Weights of a small mixture-of-experts language model, trained from scratch on English Wikipedia: 3251 steps.
Below are experts of layer 8 (counted from 0) of a mixture-of-experts language model. Rows are named router (the router's row for the expert) and show model dimensions 0-191. Each number is 128 + 24 x the weight over its row's rms, rounded and kept within 0 to 255.
Before each expert's rows: a language model's description of what the expert responds to. This comes from a sample of Wikipedia text that the model never trained on.

# expert 33
What it handles: The letter s and pieces like as, os, is mid-word before another s or ion, as in treasury, treasure, emphasises, passing, position.
router [149  83  98 163 106 100 159  88 140 164 124 100 183 112 110 124 158 147 146 134 157 105 138  98 143 103 140 107 141 125 108 163 171 133 148 120 131 160  99 135 151 154 169 153  94 164  98 101 166 115 102 106 133 137  95 109 108 164  96 104 162 112 116 137 168 125 182 152 109 105 163 101 160 140 136 118  87 127 121 120 144  97  98 129  88 150 123 110 111 135 153 124 164 133 107 138 164 124 117 132 133 140 137 174 155 118 161 148 131 110 104 127 152 119 144 152 118 132 105 110 108 131 115 135 129  97 120 125 148 135 142 156 136 154 129 119 114 151  99 120 140 136 111 118 151 160 125  92 143 104 103 168 159 113 112 120 162 116 145 138 143 157 100 118 167 166 155 184 163 129 111 160 145 136 134 121 135 116 104 157  54 139 113 115 127 137 147 161 105  94  86 110]

# expert 19
What it handles: Lone d pieces inside or ending words, e.g. wisdom, cardinal, described, windbreak, plus some closing quotes, periods and auxiliaries like would, did.
router [ 95 136 128 129 108 100 108 141 110  76  97 119 121 102 167 111 146 139 143 181  96 124 174  91 143  70 114 156 172 155 137 123 122 126 111 134  90 149 121 143  80 147  98  96 106 165 136 134 124 103 140 110 128 137 158 120 117 156 108 108  79 169 115 127 107 141 153 114 109 154 114 143 153 107 151 110 142  93 138 131 161 107 140 106 123 148  88 123 132 131 138 138 145 136  78 108 130 134 112 133  78 111 139 154 149 154 130 151 108 101 121 115 136 127 121  99 112 167 161 152 119 162 101 116 142 145 115 122 132 117 104 118 151 181 163  98  94 113 132  79 121 123  82 114  93 110 148 158 113 113 132 107  89 172 128 119  92 117 121 111 167 143 144 110 150 127 121  80 128 123 167 111 157 121 168 105 135 116 148 157  68 121 122  96 100 141 117 141 123 118 146  93]

# expert 50
What it handles: Final or middle pieces of unusual proper names, places, and taxon names, such as -ford, -ville, -burg, -ki, ć, plus CJK byte pieces.
router [114 135 160 134 163 100 112 135 162 156 136 173 146 140 107 152 131  79 109 144 113 143 116 103  95 147 146  93 141 146 176  95 123 136 165 148 167 131 139 148 120 168 119 135 135 143 147 114 101 175 137 139 100  91 128 155 136 130 135  94 136 127 154 122 152 132 139 110 149  95 144 104 137 102 173 114 135  99 112 110 132 152 163 155 131 120 141  88 132 117 139 161 100 124 113 100 133 132 148  97 101 148 109 146 125 110 111 136 124  74  53 103 125 148 162 173 157 110 141 113 134  95 108  93 113 125 151  81 126 139 165 147 139 103 168 142 133 131 146 102 150 126 169 140  82 143  97 147  96 142 103 129 141  97 118 119 125 152 114 125  96 129 121 116 159  98 171 123 131 109 135 124 180 106 112  70 123 132 161 158 134 128 103 105 129 113 170 164 157 132  99 156]

# expert 32
What it handles: Short consonant pieces inside words and names, especially w, ve, de, p, f, k, as in fieldwork, Meanwhile, Mohawk, https, despite.
router [128 115 125 152  74 115 153  90 129 114 152 137 144 118  90 171 141 118 132 119 118 158 137  86 159 115 148 143 105 142 105 130 140 120 146 127 132 183 109 165 122 133  99 129 142  76 124 157 162 145 132  70 166 123 105 149 158 111 106 113 139  98 160 158 136 113 126 130 125 163 160  81 120 104 109 146 113 135 131  81  99 113 108  99 106 165 173 107 164 128 102  98 139 109 101 130 141 142  84 162  97  82 131 122 138 117 131 124 102 133 119  95 130 161 132  94 125 160 128 109 106 170 147  98 146 160 171 125 145 168  64  86 104 139 124 138 131 131 137  78 127 143 156 141 124 128 137 136 100 113 136 100 116 116 134 132 139 146 137 112  93 123 136 174 146  91 148  99  96 150 161 138 157 138 142 112 133 100 126 151 159 119 156 169 155 109 143  94 138 141 142 125]

# expert 53
What it handles: Word-ending pieces er and ly, as in Switzerland, initially, originally, early, plus sentence adverbs also, However, later.
router [105 130 116 121 124 139 136 125 133 111 133 193 144 100 113  92 138 156 107 124 126  87 157 131 184 137 146 129 130 111  96 162  87 132 118  99 110 129 183 122  84 130 110 109 131 123  98 131 106 153 140 124 142 133 109 136 167 100 100 111 147 149 138 139 148 116 117 162 140  94 105 116 164 140 132 109 159 122 103 163 146 107  87 159 130 117 125 143 157 141 121 119 112  74 135 150 128  96 128 122 114  67 123 132 114 122 122 135  85 103 121 116 164 137  91 124 110 147 130 123 153 107 178 121 167 124 111 122 108 128  83 154 103 147 126 108 138 159  95 125 106  87 132 118 113 150 158 145  90 137 105 191 136 166 128 159 125 173 159 154  81 170 123 148 126 145 105 160 111 111 180  92 143 102  96 104 173 143 120 127 134 144 127 124 103 122 151 115 144 122 105  89]

# expert 2
What it handles: Word pieces and words in sports articles, especially endings completing terms like basketball, conference, quarterfinals, plus season, career, medal.
router [154 159 112 112  79 159 137 144 111 155 123 111  92 117 142 120 155 143 113 100 121 153 132 119  98 155 172 130 108 103 137 135 116 142  86  93 104 126 144  86  97 188 129 121 104 104 171 135 124 131  94 150 114 107 178 151 128 116 137 115 168 128 153 106 124 105 143  97 163 103 113 141 190 129  91 122 121 140 134 115  94 133 175 160 133 177 112 145 108 147 101 121 137 138 144 106 114 122 127 141  89 159 122 142 166 148  92 108 164 124  81 110 153 135 151 145 155 148 130 133 132 152 160 104 142 144 144 153 132 110  89 108 131 155 109 135 117 105 105 118  86 154 145 149 132  96 134  99 134  98 100 138 106 144  95 109 121 116 176 140 165 158 140 129 123 138 150 173 101 107 104 136 114 152 124 112  83 124 110 173 153 107 107 127  74 110 113 112 121 159 142 159]

# expert 35
What it handles: Opening parenthesis after a name or term, introducing abbreviations, years or birth dates, plus table pipes, square brackets and LaTeX subscripts.
router [130  65 149 121 150 132 134 161 136 154  99 157 128 131 130 116 145 158 125 151  98 145 178 147 163 133 150 108 109 149 100 135 137 103 138  86 126 127 112 162  84  96 127 162 106 151 108 135  91 132 146 123 151 105 108 122 127 113  80 128 142 114 156 106 132 112 133 119 155 145  84 165 133 110 147  91 127 107 104 125 130 128 143 120 108 159 156 125 135 152 116 150 108 104 102 146 132  83 144 108  92 152 109 129 156 108 134 126 159  97 162 142 138 149 161  97 161 154 117 124 180 146 112 170 113 114 190 157 182 116 118 164 111 140 121 122  99 114 149 160 143 169 150 165 141 138 117 101 108 145 114 140 153 168  96  93 130 113 137 138 100 131 150 190 152 113  96 105  99 150 131 111 134 145 121 104 154 124 119 101 131 162 123 173 146 161 122 121 154 116 108  81]

# expert 1
What it handles: Words on states, government and law, plus nationality suffixes like ish and an, e.g. state, British, Republic, Australian.
router [124 159 168 118 134 137 118 162 153 128 106 126 176 172  89 125 166 172 107 158 116 158  76 128 157 176 137 135  96 139 129 153 125 104 133 159 138 132 128 138 141 138  82 113  91 124 109 125 162 146 109 119  75 152 190  98 116 100 118 112 167 116 167 127 144 128 129 106 145 142 127  86 112 117 175 143 135 159 107 148 116  76  85 170  98  89 158 159 139 164 155 127 124 102 122 125 152  94 164 130 147 103 162 126 111 156 156 129  89 147 141 131 111 141 107 135 169 126 145 163  93 151 148 103 168 121 129 152 169 124 124 121 162 113 108 144 135 131  93 123 127 114 103 166 134 104 131 149 159 152 130 168 133 140 142 159 111 108 104 142 136 102 104 151 115 123 114 123 142 116 132 123 167 119 105 129  83 105 117 116 134 123 120 166 137 132 105 132  90 119 120 147]

# expert 0
What it handles: The word piece "er" inside words like Northern, temperature, iteration, sister; also year-range pieces like –19, (19 and decimal points.
router [125 131 131 143 109 141 155 159 116 157 106 110 157 133 147  96 115 115 142 137 124 138 169 102 168 110 138 159 146 121  95 174  92 117 140  94  92 149 139 145  92 166 133 113 132 140 113  92  95  99 131 141 155 159  99 167 131  64 156 121 147 137 132 141 145 128 141 148 137 123 134 128 156 113  97 139 159 133 112 139 116 121 122 141 128 133 101  81 101  92 166 132 104 147 150 162 136 109 178 105 137  88 146 133 169 145 106 156 153 119 122 163 116 111 135 147 114 151 122 135 118 138 160 161 124  79 143 124 118 137 115 156 141 132 118 125 171 126 123 121 102 113  84 117 132 154 179 106  85  97 115 161 157 183 126 144 128 147 160 140  98 141  83 133 157 152 107 137 127 149 136  92  94  82 101 106 127 114 137  94 107 110 108 175 108 127 114 100 165 145 105  82]

# expert 7
What it handles: Word pieces containing y, mostly mid-word in foreign names or rare words, e.g. Damayanti, psychoactive, Abdullayev, Taylor.
router [113 169 145 114 117  99 131 144 116 127 133 106 160 120 134 114 140 105 120 176 105 140 141 132 150 161 152 163  95 129 110 177 149 133 124 131 151 155 142 122 112 132 145  93  86 112 163  84 137 121 136 164 122 159 101 123 117 143  94 162 157 147 149 106  81 125 144 112 138 195  72 134 152 163 109 123 152 114 127 107 125 115 104 156 112 142 101 113 144 151 146 135 140 125  76 166 155 150 134 113 120 143 150 141 107  88 111 129 105 127 141  70  96 103 124 114 187 124 120 167 132 159 119 166 122 130 124 150 121 139  95 122  98  75 106 172 109 157 132 120 149 111 125  97 126 127 133 125 144 110  98 105 113 143 170 112 144  96 103 149 132 120  83 131 175 149 101 115 174 116 132 140 185 120 110 127 145  95 136 147 113 116 113  86  96 142 154 134 116 154 122 124]

# expert 63
What it handles: Word pieces am, ch, m, ham, ich in names and words like Tamil, Hamilton, merchant, Liam, plus some periods and after.
router [106  93  98 139 125 129 126 151  95 125 120  73 122 126 132 117 189 129 119 125  97 135 141 120  81 121 127 114  91 131 125 130 116  91 112 189 119 161 139 129 104 136 111  84  79 124 157 147 162 164 133  94  92 140 133  88 152 147 119 154 105 145 125 125 101 131 150 201  96 107 129 153 139 109 134 110 117 114 110 125 166 120 131 131  95 139 141 126 105 147 129 142 108 113 135 119 126 121  99 167 100 142 112 109 115 135 134 131 145 103 127  91 104 154 149 134 147 147 102 128  79 119 112 145 107 132 143 139 157 167 163 180 129 150 111 151 122 136 107 147 178 120 128  91  94  82 107 132 164 155 173 103 146 114  97 180 175 153 124 127 114  76 129 105 113 132 127 143 169 134 165 121 132 123 125 102 175 129 121 110 145 131 118  78 143 145 121  92 136 120 111 132]

# expert 20
What it handles: Derivational endings completing adjectives and participles, such as -ing, -ed, -al, -ive, -ical, -ous (containing, additional, logistical); also whole adjectives like political, various.
router [151 153 151 103 115  70 116  74 120 129 149 147 150 120 159 151 175 131 115 118 146 123  90 185 119  99 116 151 126 112 120 120 110 162 145 124 108  97 162 113 110 159  81 141 148 121 123 161 119 115  84 127 156 146 143 155 151 117 123 102 166 152 112 152 130 137 156 143 154 117 136 169 112 122  93 134 111 145 137  95 156 159 116 168 175 129 139 134 153 117 115 122  93 124 134 134 116 119 162 164 168 106  99 151 105 119 119 113 138 104 134 111 155 109 101 159 130  95  95 107 134 148 145  70 150 130  95 134 140 103 132 146 142 152 119 154 120 152  83 131 122 134  98 165 123 131 124  99 105  91 104  88 120 125 158 162 100 145 127 125 121  82 127 158 158 110  97 121 158 142 116 150 133  85 155 119 111 145 139 129 183  81 126 133 126 125  80 115  94 162 120 142]

# expert 59
What it handles: Year digits, commas, colons and prepositions in biographical and infobox lines like Born: 20 September 1983, Died:, Launch site:.
router [ 97 107  94 129 121  99 144 156  74 114 143 152 116 158 100 120 139 100 161  79 147 141 161 148 131 134 124 129 127 101  96 121 134 111 176 126 115 146 143 162 141 127 108  99 104 147 141 103 122  95 116 113 116 101 124 127 150 141 110 130 117 160 141 134 125 107 147  89 118  76 125 114 156 142 152 129 133  75 152 151 112 166 154  84  91 111 138 122 139 133  76 139 125 149 143 137 143 147 138 165 169 133 137 106  89 110 147 126 144 180 143 117 177 133 144 107  82 156 104 175 126 126 142 171 125 146 111 134 125 151 115 142  98 148 112  98 123 118 120 139 111 125 113 109  91 130 134 145 144 139 160 139 132 106 147 109 124  87 149 102  97 150 136 169  98 140 102  83 124 105 130 155 121 137 119 151 132 146  43 132  83  83 125  94 124 111 175 153 151 127 107 123]

# expert 6
What it handles: Pipe column separators in wiki tables, plus semicolons, colons and commas separating fields in results lists, infoboxes and discographies.
router [127  94 128 149  77  92 102 142  54 140 116 145  89 136 138 128  79 120 151 131 131 124 122 120 155 139 158 128 133 162 117 146 111  87 147  90 111 130 103 125 145 139 120 140 156 159 133 132 127 157 113 211 143 134 126 127 148 107 109 111 104 110 115 136 125 113 129 140 133 143  89 108 151 139 152  56 141 155 169 112 132 144 160 128 105 130 153 118 152 145 117 144 109 138 105 125  93 135 122 124 122 131  94 132 133 135 159 148 169 166 119  90 124 152 107 135  92 146 160 218 129 136  92  79  97 136  95 125 126 118 100 135  99 150  93  91 113  88 124 143  99 131 146 100 135 115 123  89 115 171 163 114 157 139 125 144 119 116 136 115 125 141 135 131 109 130 140 151 145 119  83 144  80 132 123 175 149 131  98 103 134 141 113 133 109 137 143 148 151 128 131 101]

# expert 28
What it handles: A lone space token before the second word of a compound or phrase (computer scientist, general practitioner), plus word-initial pieces like comp, imp, $.
router [144  97 150 166 182 137 136 101 143 120 123 107 111 121 129 126 163 143 115 149 127  77 107 116 120 124 140 130 118 138 136 108 154  86 131 150 146 106 151 178 149 108 141 149 146 120 119 143 108 105 130 129 125 130  92 110 119 102 111 149 134 118 145 173 165 165 114 111 103 152  86 136 124 140  83 146 155 173 116 151 145 135 125 101 203 102 128 110 130 123  79 124 149 130 111  82 100 152  88  90 114 108 109  78 132 119 108 138 119 147 136 171 123 118 110  75 111  76 127 124 134 118 116 148  78  61 100 137 149 121 140 133  93 129 130 142 115  84 108 129 114 109 151 115 106 137 140 115 100  89 119  89 140 145  94 114 141 152 149 146 136 137 107 136 106 101 116 118 151 144 132 136 138 142 130 143 158 162 150  94 127 142 161 142 148 134 107  86  89  89 167 103]

# expert 16
What it handles: The letter f/F/c as a word piece (Trafford, Ref, frac, friends) plus phrasal-verb particles like over, out, on, down.
router [139 107 131 146  92 158 123 122  79 130 141 114  92  98  99 132 120  95 114 135 109 120 119  95 147 128 158 145 151 158 122 102 106 115 168 165 107 110  47 106 119 135  88 130 142 104 114 117 111 123 130 128 112 148 133  95 108 113 107 124 159 151 172 106  84 157 121  87  78 120 117 131 113 115 118 145 156 106 109  94 155 121 122 108 125 123 154 120 109 126 131 177 155 138 162 127 112 177 138 162  92  82 120 131 107 143 111 158 130 125 127 137 146 121 136 127  96 136 115 117 116 163 170 177 171 121 158 124 126 133 109 130 148 153 101 103 134  66 161  93 117 164 146 132 133 103 116 124 142 154 127 105 117 109  64  98 107 132 145 117 148 132 127 151 145 101 134 139 110 138 150 122 130 164 129 120 122 143 147 176 140 114 173 120 177 123 119 129 127  65 100 119]